{"num_hidden_layers": 9, "hidden_size": 384, "n_experts": 48, "experts_per_token": 2, "d_expert": 224, "d_shared_expert": 256, "hidden_act": "geglu", "moe_layers": [0, 1, 2, 3, 4, 5, 6, 7, 8], "router_score": "sigmoid", "normalize_top_k": false, "routed_scale": 1.0, "balance_loss": 0.00167, "balance_bias": true, "router_noise": 0.1, "shared_expert_gate": true, "init_std_router": 0.00773, "lr_router": 0.00169, "num_attention_heads": 6, "num_key_value_heads": 6, "head_dim": 64, "vocab_size": 8192, "norm": "rmsnorm", "norm_place": "pre", "norm_eps": 1e-05, "positions": "rope", "rope_theta": 13200.0, "rope_fraction": 1.0, "qk_norm": false, "attn_scale": 0.125, "tie_word_embeddings": true, "parallel_block": false, "extras": ["capped logits"], "init": "uniform", "init_std_qkv": 0.0263, "init_std_o": 0.0263, "init_std_up": 0.0263, "init_std_down": 0.0, "optimizer": "adamw", "learning_rate": 0.000999, "beta1": 0.9, "beta2": 0.98, "weight_decay": 0.1, "lr_head": 0.0197, "max_grad_norm": 0.5, "warmup_steps": 270, "schedule": "cos", "final_lr_fraction": 0.1, "batch_tokens": 262144, "max_seq_len": 1024, "doc_mask": true, "train_tokens": 1804000000, "max_steps": 6882, "dataset": "wikipedia_en"}
Below are experts of layer 6 (counted from 0) of a mixture-of-experts language model. Rows are named router (the router's row for the expert), gate (a neuron's input weights, with its number), up (a neuron's input weights, with its number), down (a neuron's output weights, with its number) and show model dimensions 128-255. Each number is 200 + 30 x the weight over its row's rms, rounded and kept within 0 to 999.
Before each expert's rows: "comes before" lists some tokens at least twice as common just after its tokens as in all text. This comes from a sample of Wikipedia text that the model never trained on. Tokens count by the router's weight.

# expert 34
comes before: " the", " to", " a", " by", " in", " with"
router,217,230,235,235,202,223,215,189,193,196,284,170,193,258,190,172,180,216,181,201,205,263,180,124,192,190,150,192,153,262,238,157,220,190,217,224,236,166,201,187,201,168,224,202,223,149,184,216,155,243,167,195,238,163,254,118,220,225,176,212,151,132,201,194,239,137,184,212,181,198,213,182,206,216,123,200,175,226,194,210,192,167,205,234,229,177,172,182,220,203,204,122,170,185,156,207,250,183,171,194,212,241,151,214,193,277,142,207,144,176,155,169,223,254,196,190,145,214,198,208,206,215,223,196,213,221,211,209
gate0,210,193,216,149,188,140,241,225,206,296,221,189,217,251,206,176,163,201,212,209,184,155,188,218,163,186,216,214,158,262,169,217,204,190,234,199,197,178,224,227,174,213,217,145,213,227,206,201,185,215,145,247,195,201,273,212,198,161,203,196,234,201,199,184,173,204,170,166,209,179,250,145,161,234,157,194,165,177,131,150,255,212,137,194,192,195,174,151,144,213,200,213,208,195,163,181,197,223,214,237,194,208,296,171,183,217,195,191,202,184,205,180,182,210,227,196,246,248,259,192,214,216,176,249,156,177,182,192
up0,236,199,153,190,180,226,227,139,173,144,210,143,149,183,205,152,230,215,230,207,212,252,152,210,218,152,166,243,180,180,206,221,269,254,197,204,173,183,206,192,176,165,232,162,166,173,247,243,234,218,216,182,220,226,216,221,168,217,155,232,195,164,198,198,138,208,234,164,175,162,213,206,235,211,183,221,254,191,217,232,178,162,141,210,210,165,172,200,221,226,154,230,205,175,231,221,212,255,208,172,215,190,230,175,212,229,183,183,265,185,222,243,247,247,204,148,221,223,200,210,232,206,176,199,218,173,182,248
down0,161,200,197,181,160,201,159,243,224,219,198,210,200,173,175,204,194,183,172,198,230,233,253,134,134,242,239,212,201,227,224,196,222,218,183,189,240,200,203,206,212,218,197,270,252,191,214,198,214,190,169,242,199,175,166,201,236,195,173,179,177,186,168,158,193,232,199,202,257,204,240,202,170,200,187,201,190,242,164,166,231,221,202,159,217,186,273,217,175,170,196,203,213,175,213,189,208,211,194,125,147,209,210,163,239,163,199,186,190,219,171,194,144,196,161,203,193,156,165,262,159,228,234,228,203,187,223,211

# expert 23
comes before: "\n", "  ", "|", " 0", " 1", "–"
router,229,221,233,267,214,257,210,185,165,230,269,197,230,203,156,168,204,210,184,196,187,254,211,149,211,214,149,186,157,231,238,149,227,159,257,199,217,243,214,224,140,169,199,194,171,214,207,216,192,198,211,210,182,142,224,198,236,223,236,217,171,165,184,198,239,166,147,180,212,231,208,210,214,164,173,165,262,244,170,177,175,199,202,172,198,141,212,210,233,269,151,196,165,177,160,204,227,199,169,233,176,170,184,252,191,196,185,216,245,162,236,216,181,252,159,179,220,219,185,186,247,149,221,215,253,190,198,244
gate0,194,160,252,183,169,185,252,172,218,215,195,183,246,202,217,201,180,182,174,208,228,135,222,255,225,191,201,245,195,198,134,213,177,229,240,173,202,140,209,223,196,169,218,163,197,189,205,204,177,234,208,238,165,224,243,284,201,198,232,251,211,225,181,155,176,170,199,236,195,161,224,135,182,194,172,152,157,170,177,193,250,202,172,197,209,216,215,195,127,214,218,177,240,196,212,187,181,215,227,235,207,177,213,177,229,234,169,163,204,142,200,235,230,233,215,237,251,239,253,172,206,187,195,217,196,209,178,178
up0,244,176,206,206,223,186,185,160,160,162,198,134,192,178,207,178,217,220,246,205,207,199,167,245,250,179,151,222,148,147,195,239,213,240,201,214,185,206,234,215,168,198,204,157,137,189,192,242,192,216,257,140,203,203,215,172,196,253,127,252,197,195,171,223,160,240,211,168,197,166,205,178,219,179,193,206,231,187,249,243,182,160,169,205,206,176,193,164,229,218,197,230,236,166,252,204,207,233,256,221,214,230,142,191,191,205,233,195,254,191,222,253,262,189,200,153,219,219,188,220,172,158,223,213,173,159,140,205
down0,144,240,202,148,169,200,195,243,218,177,195,188,229,197,159,227,184,168,226,187,227,260,227,184,101,215,216,204,169,198,176,230,192,239,227,159,241,207,173,244,180,200,186,236,192,221,212,174,219,203,129,194,189,203,171,244,198,165,179,206,192,213,232,158,210,240,167,209,253,211,174,209,159,234,208,183,189,220,210,136,208,204,207,150,172,147,248,211,196,200,250,211,154,195,218,225,203,211,219,223,221,142,204,178,235,189,170,190,171,235,205,198,167,184,187,219,206,209,184,199,193,189,220,247,191,205,261,185

# expert 14
comes before: " |", "–", ")", ":", ";", " –"
router,214,223,179,263,197,232,236,177,242,235,292,202,227,202,174,190,175,217,193,189,209,179,234,147,173,200,163,177,155,234,218,158,227,176,279,193,266,201,202,222,162,182,202,200,199,191,197,162,215,190,172,157,198,164,246,185,223,209,230,196,171,166,171,210,232,181,174,174,189,149,155,177,180,190,165,207,242,215,178,219,179,191,200,191,213,132,162,251,219,219,158,155,147,203,216,209,235,198,220,267,240,186,213,219,209,263,193,210,204,173,212,203,217,262,191,217,190,280,223,211,253,190,183,236,212,231,221,248
gate0,214,210,224,220,182,137,242,197,216,268,204,188,231,238,214,186,124,180,196,248,188,147,199,257,209,189,254,224,142,177,148,203,164,183,206,194,196,217,253,232,197,208,197,171,182,188,226,161,200,193,133,214,203,180,196,240,200,150,196,190,229,221,190,132,208,199,174,192,208,158,239,188,221,213,165,175,195,190,188,208,323,212,174,179,223,179,248,211,192,234,168,219,245,200,167,182,179,173,213,216,178,174,236,220,218,280,209,129,241,160,194,224,173,222,208,234,250,232,232,183,178,207,182,217,175,298,239,198
up0,224,243,178,224,215,190,192,162,180,170,215,194,218,201,217,175,203,207,187,178,236,217,169,228,226,199,211,226,191,175,205,244,191,257,176,208,187,190,240,203,201,207,206,182,153,124,220,245,209,219,222,197,176,216,180,187,171,214,110,248,199,191,176,184,158,278,223,184,189,166,203,183,238,169,171,184,237,160,212,234,165,176,208,216,180,193,219,146,192,209,194,183,261,204,244,216,228,233,228,184,233,177,151,216,214,208,200,175,242,169,263,226,204,222,210,145,253,233,193,235,164,206,189,198,239,195,101,195
down0,195,254,194,111,164,150,199,167,194,202,212,208,194,201,209,190,194,184,183,271,279,229,258,173,167,230,240,213,209,220,197,161,204,203,225,194,166,188,193,177,219,215,193,237,238,214,190,207,206,190,198,227,176,176,176,220,242,172,175,178,161,215,208,158,228,207,156,224,242,210,196,236,147,204,163,221,211,228,243,191,221,185,227,183,212,109,232,184,191,170,199,202,253,154,165,234,229,214,180,208,206,205,186,207,184,155,216,234,207,256,197,212,187,238,196,183,163,193,186,252,152,238,239,199,212,172,217,203

# expert 22
comes before: ":", " the", " by", " /", " be", " Country"
router,216,226,220,189,182,206,268,200,220,172,320,145,262,217,182,190,231,220,189,192,236,234,238,162,248,215,186,226,171,179,260,197,148,198,303,194,210,226,206,158,169,137,240,198,206,231,213,193,146,198,155,200,203,208,262,187,255,174,204,172,178,129,237,178,251,200,169,211,216,217,178,184,193,173,155,203,182,203,206,241,164,236,228,181,227,187,214,202,231,218,212,187,161,197,245,244,218,171,200,172,225,141,146,202,199,217,188,170,185,201,185,125,237,288,166,212,191,236,207,232,220,178,219,196,198,215,250,191
gate0,206,227,214,165,180,174,259,186,201,256,196,168,257,225,238,230,183,166,235,179,191,121,179,221,240,182,223,224,188,184,173,222,197,197,220,202,177,197,229,228,115,196,219,152,151,156,179,224,218,224,155,195,216,203,249,249,220,215,174,204,222,228,194,188,178,197,152,192,221,171,231,160,150,234,213,197,201,177,183,191,281,231,157,225,182,202,192,202,157,211,217,231,241,208,213,205,201,240,194,222,229,184,245,241,223,203,213,154,201,172,213,179,217,235,154,250,198,258,249,205,208,191,203,245,211,240,223,191
up0,195,198,208,227,252,184,199,167,207,154,175,164,139,166,237,150,225,181,213,196,231,218,167,217,206,240,176,234,156,189,184,215,217,230,180,224,163,225,212,223,169,207,235,174,131,139,235,221,219,218,232,144,217,191,205,185,153,213,122,212,194,211,194,177,150,217,241,148,178,179,212,197,247,166,217,225,240,176,215,187,173,166,209,208,177,165,193,188,167,222,203,206,245,245,177,161,191,237,211,167,220,187,179,226,211,163,206,158,220,212,234,226,203,212,194,157,214,193,171,251,204,214,193,140,197,182,149,233
down0,139,158,180,129,134,218,202,248,164,174,280,211,211,197,245,213,207,158,179,175,257,200,226,159,117,214,239,185,175,212,214,185,164,202,181,202,206,169,237,233,212,191,182,244,251,212,203,188,232,194,198,254,200,163,143,173,228,176,183,167,134,185,205,176,180,212,206,212,235,216,252,229,218,200,201,176,161,206,227,159,228,221,199,157,224,189,229,183,185,189,184,191,185,153,234,183,210,181,199,191,202,224,249,169,214,186,171,200,230,219,217,179,175,197,221,195,173,181,201,280,180,197,229,229,191,228,192,180

# expert 37
comes before: "=", " the", "on", " a", " ·", "l"
router,192,210,216,211,237,231,239,187,190,231,277,125,217,163,196,172,205,217,202,148,177,205,231,116,196,209,149,188,173,199,216,185,198,224,251,175,174,228,202,166,204,165,217,220,225,213,163,193,172,198,183,195,252,176,240,187,212,226,190,229,200,108,246,202,255,195,205,200,190,176,168,212,200,198,155,160,211,203,155,136,229,240,230,210,214,161,215,193,197,222,211,172,194,198,148,209,255,154,152,233,215,221,189,241,224,236,153,222,186,161,181,182,220,263,174,208,173,228,206,217,247,165,203,233,231,275,243,233
gate0,195,221,199,205,201,186,261,191,195,252,203,195,248,198,216,221,194,222,224,215,187,166,238,222,247,170,223,158,189,209,206,243,192,205,265,164,186,205,258,163,186,206,210,151,171,181,232,178,195,198,202,225,165,224,264,227,214,159,257,185,187,212,219,245,207,167,162,200,232,179,205,144,148,229,202,148,161,180,186,171,267,225,181,230,172,217,190,211,176,194,213,197,219,175,214,171,153,235,232,238,240,166,240,178,223,222,188,196,215,118,165,168,167,186,211,224,181,238,246,187,211,224,168,208,191,199,266,235
up0,217,166,168,206,238,193,179,165,189,152,192,188,182,164,221,186,220,191,226,198,198,226,137,166,232,213,167,200,186,162,205,236,244,204,204,181,194,214,231,167,156,206,229,169,184,177,216,226,210,240,274,183,198,173,168,184,189,232,176,264,228,183,194,188,139,207,219,169,151,163,197,233,241,165,172,251,208,197,205,232,193,172,168,187,167,164,189,181,167,218,156,213,221,200,188,174,210,286,190,170,214,212,158,160,210,217,185,176,252,173,257,218,237,221,199,157,210,204,189,224,206,194,186,170,218,160,163,189
down0,132,209,166,114,154,213,208,246,215,194,259,182,206,197,202,212,204,173,190,192,228,149,245,193,160,220,169,193,190,220,248,193,215,213,209,180,199,195,226,211,197,200,217,253,214,210,183,185,243,187,203,274,153,174,181,267,211,171,191,259,154,224,214,151,204,178,198,238,219,242,216,202,187,235,158,188,193,217,271,219,246,225,234,207,186,169,278,209,233,178,177,233,192,160,225,163,174,198,163,192,207,228,175,202,242,191,200,191,211,236,200,174,124,218,208,211,168,216,218,245,181,194,262,255,228,218,225,174

# expert 2
comes before: "\n", "=", "\n\n", " \"", "000", "%"
router,182,242,244,252,237,220,199,221,223,213,287,160,218,190,208,159,213,226,158,199,220,216,216,209,159,275,157,122,174,221,230,189,207,214,235,159,231,187,192,187,217,168,171,189,181,221,217,162,226,219,132,212,245,147,207,159,257,170,211,207,121,153,236,158,229,197,207,218,168,193,252,214,215,193,163,186,213,257,199,169,185,263,209,192,161,173,229,197,194,220,128,172,192,257,224,229,215,158,186,170,225,202,113,232,212,196,159,177,189,164,205,194,247,272,184,208,178,192,230,265,239,175,189,199,212,213,217,204
gate0,169,181,198,190,159,173,204,233,219,264,199,198,215,212,191,217,220,211,228,193,203,176,221,257,188,160,221,246,200,190,137,195,203,204,256,184,155,142,236,232,210,179,230,149,177,206,241,198,210,186,204,235,170,221,231,235,195,139,225,182,211,243,203,189,218,166,128,195,192,119,211,194,166,183,183,185,162,199,184,205,267,229,151,212,186,196,192,212,156,215,207,179,205,172,177,185,209,219,211,211,194,144,250,200,201,213,181,136,194,203,198,173,213,207,215,185,204,248,263,200,214,213,140,194,158,201,189,198
up0,223,225,144,196,241,274,176,149,164,141,204,180,185,182,252,141,156,217,238,198,176,244,189,223,229,187,158,240,156,182,232,212,264,251,217,184,175,208,213,194,179,196,205,152,161,187,198,197,200,204,207,180,195,196,175,170,193,233,147,232,186,199,169,223,153,199,249,192,153,200,182,184,203,204,164,232,206,142,212,224,187,147,209,193,223,183,225,200,223,238,174,204,255,194,210,203,236,250,202,177,228,189,172,220,185,178,211,144,235,185,204,234,236,199,178,137,200,227,173,230,204,193,174,191,219,164,148,236
down0,195,191,211,159,134,151,204,234,208,199,278,214,224,194,209,212,208,155,223,224,272,239,247,202,195,237,200,156,151,264,211,147,190,208,209,208,222,174,201,187,248,250,172,227,254,226,180,161,181,196,184,232,189,227,202,237,257,165,183,238,141,205,244,148,173,230,162,233,217,192,179,209,228,232,187,224,165,215,237,165,240,221,243,167,202,190,239,193,197,152,144,214,151,171,182,171,157,214,193,210,182,187,194,217,167,200,190,219,188,266,185,167,133,180,198,189,162,258,222,239,225,209,206,233,169,183,174,262

# expert 32
comes before: "s", " \"", " that", " to", " a", " as"
router,230,196,203,263,241,228,191,184,201,189,264,138,231,240,222,167,189,245,175,210,173,246,213,136,212,245,162,170,112,175,217,101,184,160,268,227,226,161,164,194,209,196,158,196,209,238,224,182,177,254,164,176,191,185,196,158,229,214,186,233,180,149,204,192,230,122,216,229,151,213,185,202,209,170,181,208,208,214,187,198,195,223,244,204,137,196,196,193,163,257,187,172,167,190,182,235,267,141,229,170,230,179,203,174,214,243,175,211,150,218,258,212,221,174,206,208,161,206,187,215,222,148,222,232,206,182,178,237
gate0,211,227,232,168,182,186,223,224,224,267,190,207,251,200,186,193,222,164,208,234,227,171,189,252,208,183,270,179,176,201,168,195,186,153,223,172,198,160,213,224,198,190,194,114,171,214,240,152,219,233,171,170,207,238,245,229,196,189,202,180,215,245,191,177,170,217,185,222,235,180,196,167,183,190,218,161,138,195,149,157,256,205,198,208,142,217,215,185,158,251,206,234,192,223,217,234,158,184,192,233,238,206,240,180,213,224,216,185,173,181,224,188,158,217,209,192,216,234,241,219,200,191,185,239,159,231,190,261
up0,254,208,154,264,220,173,233,189,159,195,210,171,252,187,221,173,227,206,233,166,223,233,160,197,242,165,208,191,138,203,208,211,199,185,199,187,200,224,212,220,193,168,195,144,151,212,224,189,231,228,204,126,221,195,198,133,184,258,154,200,192,181,203,170,162,207,223,154,156,140,194,202,239,202,198,207,242,174,221,238,192,163,202,213,192,202,204,167,207,262,144,212,233,213,243,198,230,216,219,184,248,194,155,199,214,193,238,173,213,242,214,217,214,239,194,148,199,227,189,212,215,200,146,197,212,173,147,250
down0,181,203,160,146,175,167,231,195,235,230,219,236,225,180,249,210,235,201,184,204,225,243,235,194,147,222,211,224,196,207,201,186,195,218,178,193,169,179,178,164,219,202,185,245,257,231,202,181,224,195,163,206,204,186,157,220,226,169,207,230,136,193,168,197,195,207,180,197,190,219,204,241,179,198,184,192,234,224,176,161,255,198,182,200,183,187,223,224,173,164,235,255,177,180,222,171,204,253,223,160,212,180,209,143,201,223,211,202,224,240,175,190,154,237,115,179,244,191,177,196,202,209,231,208,197,161,217,168

# expert 12
comes before: " of", "\n", " is", " and", " are", " was"
router,180,232,203,251,220,215,181,183,182,177,286,163,218,217,243,180,205,264,206,210,186,186,252,190,226,243,168,157,199,225,245,164,223,222,243,166,225,208,191,208,182,240,194,206,276,200,219,207,235,237,172,217,200,128,257,199,225,198,183,189,162,113,205,177,227,152,163,156,190,211,215,147,209,203,174,147,253,218,211,212,160,165,215,252,166,220,174,168,210,244,190,138,133,186,178,184,233,178,219,194,234,173,179,229,213,198,182,198,209,218,187,191,213,263,227,204,181,231,205,169,193,193,191,210,201,209,197,271
gate0,178,236,230,164,171,172,235,269,228,271,202,137,227,195,173,224,140,199,194,233,208,201,195,213,234,165,214,224,179,196,136,229,171,182,235,202,222,172,217,203,221,176,225,177,214,190,223,231,213,195,169,205,207,199,277,233,198,177,211,221,241,254,186,219,221,212,158,193,255,131,222,156,174,191,188,220,184,183,230,188,221,224,180,179,152,218,191,204,101,211,192,197,247,204,157,176,176,205,175,242,205,139,242,179,202,204,173,180,207,179,196,220,213,217,205,233,168,225,211,197,225,157,200,213,179,215,183,205
up0,233,169,151,213,202,215,189,205,192,196,211,156,173,170,225,169,226,196,209,181,215,216,148,205,217,158,167,231,146,151,220,246,226,213,203,224,184,214,192,196,210,207,257,150,197,189,248,224,194,208,235,128,238,166,165,216,177,237,136,277,197,193,172,221,147,192,210,185,184,156,192,223,281,212,167,205,233,185,239,212,170,150,206,154,175,202,193,173,149,201,195,161,206,187,181,185,185,210,221,172,243,184,189,165,215,177,187,159,263,171,189,243,232,164,217,193,229,203,149,188,228,187,193,156,221,199,170,246
down0,158,236,193,165,175,186,222,231,217,224,206,270,239,201,234,169,214,162,209,242,244,208,278,194,162,235,251,217,197,212,188,203,154,142,218,207,275,156,197,228,225,198,187,248,211,184,213,122,204,196,158,188,157,137,218,217,186,155,191,194,153,190,206,158,196,231,180,192,198,172,204,231,237,208,178,180,216,205,226,214,264,226,250,163,183,177,241,242,184,191,187,187,220,176,207,204,215,205,195,173,222,188,230,198,199,172,167,171,218,248,170,184,229,215,235,189,197,202,186,194,160,185,215,254,229,216,241,280

# expert 25
comes before: " |", "–", ";", " USA", " GER", " 0"
router,158,214,223,219,242,257,179,179,206,186,278,166,231,152,182,212,192,185,127,139,188,213,193,118,169,189,137,145,136,223,220,162,196,185,202,195,220,177,168,186,201,146,153,232,211,219,217,190,183,183,174,256,170,162,251,200,210,257,217,248,172,187,206,160,253,174,203,181,202,181,224,149,206,221,150,205,243,195,201,183,219,258,213,219,208,224,172,191,216,224,143,191,169,198,204,250,213,211,179,183,173,162,201,174,267,252,185,208,186,139,186,186,241,250,193,173,220,188,238,234,231,169,223,188,189,191,236,199
gate26,212,213,186,174,201,217,194,184,178,229,203,160,202,171,157,176,208,162,223,182,200,205,207,229,185,213,217,198,211,184,213,160,194,166,183,215,184,265,183,189,225,212,255,277,223,200,177,215,208,208,225,159,245,189,269,192,219,236,259,192,207,190,201,186,236,208,170,202,199,178,195,187,214,214,180,241,186,175,180,223,184,182,196,175,163,234,210,190,205,165,217,203,181,261,198,176,208,142,200,194,232,176,194,223,206,284,226,233,188,263,126,174,146,242,152,192,214,220,170,234,189,164,227,205,208,210,198,275
up26,245,152,195,192,185,154,217,179,165,216,207,268,228,210,178,187,208,165,248,264,188,222,211,177,160,181,182,193,152,190,195,180,195,205,183,206,175,186,216,161,191,228,260,198,201,155,140,262,252,228,274,168,194,200,182,182,243,153,175,191,180,205,156,194,167,214,166,233,233,212,182,234,207,200,128,204,269,219,198,187,217,183,178,204,209,176,246,182,167,197,186,185,227,174,176,216,220,219,236,238,176,245,220,188,196,258,249,195,188,152,147,208,177,183,163,165,202,214,217,177,197,188,213,196,185,189,188,145
down26,200,161,199,219,175,185,167,205,162,209,248,235,178,271,262,164,170,199,183,168,166,232,219,168,221,228,164,151,153,165,153,208,200,172,194,242,167,192,166,184,188,152,172,197,158,203,270,163,208,189,194,189,165,242,172,226,185,183,214,208,187,174,204,209,199,213,198,223,229,170,256,216,163,137,165,220,154,220,159,151,144,185,211,216,187,213,157,145,151,211,240,228,187,219,248,216,153,217,211,219,175,293,222,217,189,196,186,213,247,242,189,234,197,200,194,239,202,220,221,156,228,182,177,178,198,232,172,194

# expert 38
comes before: " |", ":", "-", "  ", "|", ")"
router,226,187,269,256,234,190,204,187,170,162,318,192,213,178,173,161,200,219,218,198,199,212,239,160,194,220,154,174,153,196,265,163,232,211,291,177,240,199,184,225,159,150,198,200,218,223,214,207,177,212,193,194,178,208,225,194,237,179,174,201,179,134,213,217,257,193,205,155,167,184,223,205,229,169,204,163,212,183,172,138,188,206,188,178,188,208,211,182,220,220,184,192,164,200,169,242,231,200,180,191,251,193,161,213,205,243,175,162,201,205,163,180,212,238,191,159,200,184,200,239,242,184,195,231,220,181,199,220
gate0,173,187,247,166,208,172,249,187,255,209,195,182,230,203,219,203,186,160,201,229,194,186,204,237,239,198,216,201,172,219,198,193,195,193,255,144,224,151,215,199,168,206,224,165,170,178,185,214,205,215,202,235,251,181,279,252,183,186,206,243,232,242,191,175,220,170,136,221,231,159,262,202,182,229,211,223,169,166,180,168,265,201,155,208,174,234,197,185,151,197,212,209,242,230,149,201,197,225,229,218,223,184,281,200,216,222,178,171,195,184,232,182,128,229,213,213,232,230,229,169,241,214,195,214,171,232,204,223
up0,233,176,167,222,225,198,215,193,184,143,207,173,158,134,262,156,196,219,195,217,228,265,144,226,228,190,152,223,177,201,231,243,173,193,227,224,193,207,233,240,202,178,212,152,172,168,200,231,228,192,198,202,242,168,179,212,198,219,104,239,193,158,183,268,170,197,218,169,166,169,244,227,250,194,179,221,251,146,195,238,160,212,182,235,203,143,229,173,182,221,222,199,236,245,205,241,202,257,201,188,215,170,197,192,225,151,221,185,237,176,225,245,234,214,201,203,203,198,202,223,197,208,233,187,147,151,119,212
down0,168,209,179,169,154,231,163,250,190,226,242,196,194,139,198,229,177,199,164,187,252,214,251,166,151,266,233,138,172,228,199,190,200,199,204,197,164,174,168,220,208,213,169,254,246,240,225,131,222,201,210,201,192,214,187,209,222,138,180,167,176,208,216,178,222,246,207,192,212,195,210,181,188,193,194,198,219,235,202,209,224,193,194,183,168,190,249,197,225,186,192,158,168,195,295,197,186,201,205,197,186,237,245,181,198,176,171,201,203,232,183,190,167,211,214,189,171,214,151,216,130,212,249,281,217,191,223,219

# expert 16
comes before: "|", "-", "ō", "u", "i", "k"
router,187,221,202,238,232,221,225,176,220,192,290,204,235,187,221,185,206,221,196,202,207,188,163,157,198,214,152,185,173,231,214,150,204,183,240,163,210,210,153,211,231,195,154,231,259,215,227,233,220,188,189,234,217,164,263,190,241,207,201,204,161,178,230,144,231,151,162,182,248,190,205,149,193,189,195,219,217,190,255,234,176,151,227,166,205,218,210,161,187,214,133,163,200,178,212,183,260,223,180,173,209,153,204,184,165,232,212,213,219,185,226,192,214,186,151,166,158,183,233,217,226,194,185,251,210,250,243,235
gate0,193,211,201,215,163,183,252,199,194,218,196,216,241,237,174,210,164,195,223,224,221,205,194,238,188,172,208,185,156,218,157,212,175,185,229,203,208,207,229,189,183,200,178,168,175,225,170,213,214,184,173,222,241,224,238,212,193,202,169,195,185,224,154,133,187,243,172,212,234,145,217,144,153,219,207,173,193,193,193,187,262,239,170,207,171,232,224,161,161,206,213,246,237,191,185,176,217,197,206,241,218,131,236,163,236,211,197,184,227,154,170,184,182,220,251,221,270,222,222,183,185,213,215,264,179,215,225,140
up0,247,210,140,215,214,186,217,139,174,180,199,178,220,173,235,160,148,207,216,181,234,214,197,241,227,205,163,223,218,164,206,242,202,219,209,175,222,199,199,227,148,223,202,186,168,161,262,209,195,197,236,210,204,175,187,187,176,246,156,213,249,210,196,217,175,207,258,137,176,186,218,217,223,199,197,236,240,209,212,187,166,130,200,197,166,201,201,174,199,206,222,200,218,197,262,177,201,231,212,188,252,186,166,224,148,207,223,167,229,169,261,239,256,225,187,176,200,193,207,203,203,187,233,144,232,186,149,227
down0,198,190,226,156,145,183,186,224,208,242,148,236,218,197,192,184,167,181,191,169,224,155,252,180,152,236,241,179,182,200,249,161,183,212,201,194,220,146,202,156,230,209,201,221,262,207,181,178,188,169,147,231,179,180,205,219,233,159,210,123,146,210,192,202,220,204,199,159,229,235,221,181,176,208,251,159,173,215,209,164,195,207,216,191,217,170,265,209,229,183,219,231,166,222,167,164,189,231,200,188,178,210,235,154,200,186,191,229,220,220,182,198,185,234,182,221,221,195,169,244,158,191,238,231,189,202,236,220

# expert 45
comes before: " |", ":", ";", " –", " 2024", " 9"
router,171,265,219,271,220,202,227,212,195,155,294,166,229,202,115,159,187,174,167,180,195,245,183,185,204,199,181,206,192,195,206,159,184,179,222,195,225,203,231,198,210,173,183,198,194,214,211,209,237,239,193,202,249,204,193,147,201,254,221,231,163,178,200,199,209,181,205,198,183,190,215,131,206,207,175,225,246,245,228,148,198,239,150,218,193,217,160,152,209,174,180,151,194,230,179,206,202,207,149,224,170,187,190,237,190,190,199,203,189,154,193,203,262,202,198,218,164,210,224,223,262,171,168,179,243,197,206,299
gate0,229,234,226,208,165,170,256,206,231,266,212,174,266,193,202,263,156,163,208,219,186,153,222,238,214,208,226,176,207,224,148,232,171,144,275,192,201,215,236,171,218,216,234,168,168,157,191,204,194,233,197,248,203,243,263,237,201,171,234,205,203,242,198,167,210,200,180,214,185,201,213,166,202,222,198,200,212,167,194,193,277,222,148,231,127,215,167,180,147,198,161,224,212,185,189,181,163,232,182,221,217,163,228,200,269,220,198,179,179,221,277,180,169,198,198,234,174,258,277,161,189,187,180,217,165,212,186,205
up0,228,226,153,207,273,264,179,154,167,212,208,187,184,167,213,173,215,185,233,150,229,226,185,226,262,170,166,220,189,161,190,240,201,233,193,248,185,227,202,223,192,236,227,191,152,194,248,182,157,200,202,166,227,212,188,159,148,276,160,202,208,202,186,202,142,198,218,145,138,189,205,200,215,216,199,214,230,171,170,201,197,150,200,215,180,165,135,189,186,234,185,183,253,224,237,203,193,251,209,181,214,180,179,201,206,232,207,193,262,124,209,248,233,237,186,143,204,196,176,267,227,202,213,172,196,173,177,243
down0,164,222,192,119,149,141,216,260,178,174,223,230,211,166,160,263,228,161,217,187,222,194,225,189,152,187,200,173,212,222,154,129,207,227,208,169,247,162,212,209,202,185,221,260,255,252,188,192,224,190,224,178,172,161,185,226,198,169,180,175,174,211,187,215,172,215,193,242,216,216,167,192,183,190,208,156,243,268,218,199,232,218,203,190,229,232,249,205,195,186,199,205,171,173,239,207,235,173,208,188,190,214,192,194,220,148,186,161,207,224,161,217,149,215,188,158,186,185,231,166,153,195,209,284,189,209,228,226

# expert 9
comes before: ",", " the", ".", ")", "–", "The"
router,221,208,220,254,163,181,238,201,179,190,270,161,211,206,164,201,250,207,178,191,220,203,216,157,194,235,218,229,195,232,232,158,209,244,255,205,228,224,215,201,214,218,162,206,205,206,200,190,210,203,167,209,125,160,244,196,207,204,217,181,196,167,190,207,220,152,212,198,141,186,183,185,197,193,140,168,253,230,200,194,183,254,226,180,185,160,201,176,197,216,230,162,149,226,181,161,250,178,194,212,189,172,150,248,248,203,161,189,166,195,183,165,202,236,175,239,174,184,236,220,248,161,223,223,194,228,231,212
gate0,208,198,189,227,167,185,268,229,166,274,194,174,241,192,196,185,188,249,240,227,207,196,208,215,189,189,212,201,196,201,195,218,232,205,245,162,218,195,256,199,201,162,176,149,188,205,207,241,213,199,153,269,207,266,233,243,165,190,198,216,243,195,228,157,182,202,205,194,233,175,243,155,173,222,152,163,199,205,182,198,314,210,186,178,162,219,205,228,143,206,206,240,188,186,176,197,181,175,235,213,191,167,224,184,224,218,187,167,192,172,203,205,166,204,190,227,186,205,178,193,263,213,143,226,160,181,198,201
up0,251,199,156,148,179,212,208,143,167,177,202,204,205,185,225,168,200,217,247,176,224,223,115,207,217,178,169,209,199,172,198,238,219,233,197,210,229,240,234,204,192,192,238,174,181,198,232,218,210,223,194,182,214,146,212,182,199,240,119,253,223,202,196,210,152,208,274,134,194,169,209,242,213,211,199,218,223,133,208,224,179,159,184,182,192,160,159,216,198,195,168,192,253,225,197,195,217,227,226,173,225,220,118,158,190,231,183,178,259,173,218,253,237,187,214,171,200,173,201,228,219,197,211,140,191,151,117,222
down0,202,253,191,208,205,148,191,192,220,252,282,186,210,207,209,192,198,165,248,189,205,221,261,179,160,233,196,173,199,223,208,120,178,176,238,211,210,232,203,204,209,232,140,248,245,233,268,180,218,202,191,245,206,210,193,237,230,162,147,193,187,193,188,207,184,201,165,195,236,202,198,183,153,184,180,190,183,213,226,210,245,168,216,246,151,203,225,171,214,196,204,180,224,156,246,168,181,213,211,172,178,164,217,178,195,240,201,209,207,235,214,186,197,211,185,182,212,253,214,129,177,182,197,212,197,190,261,206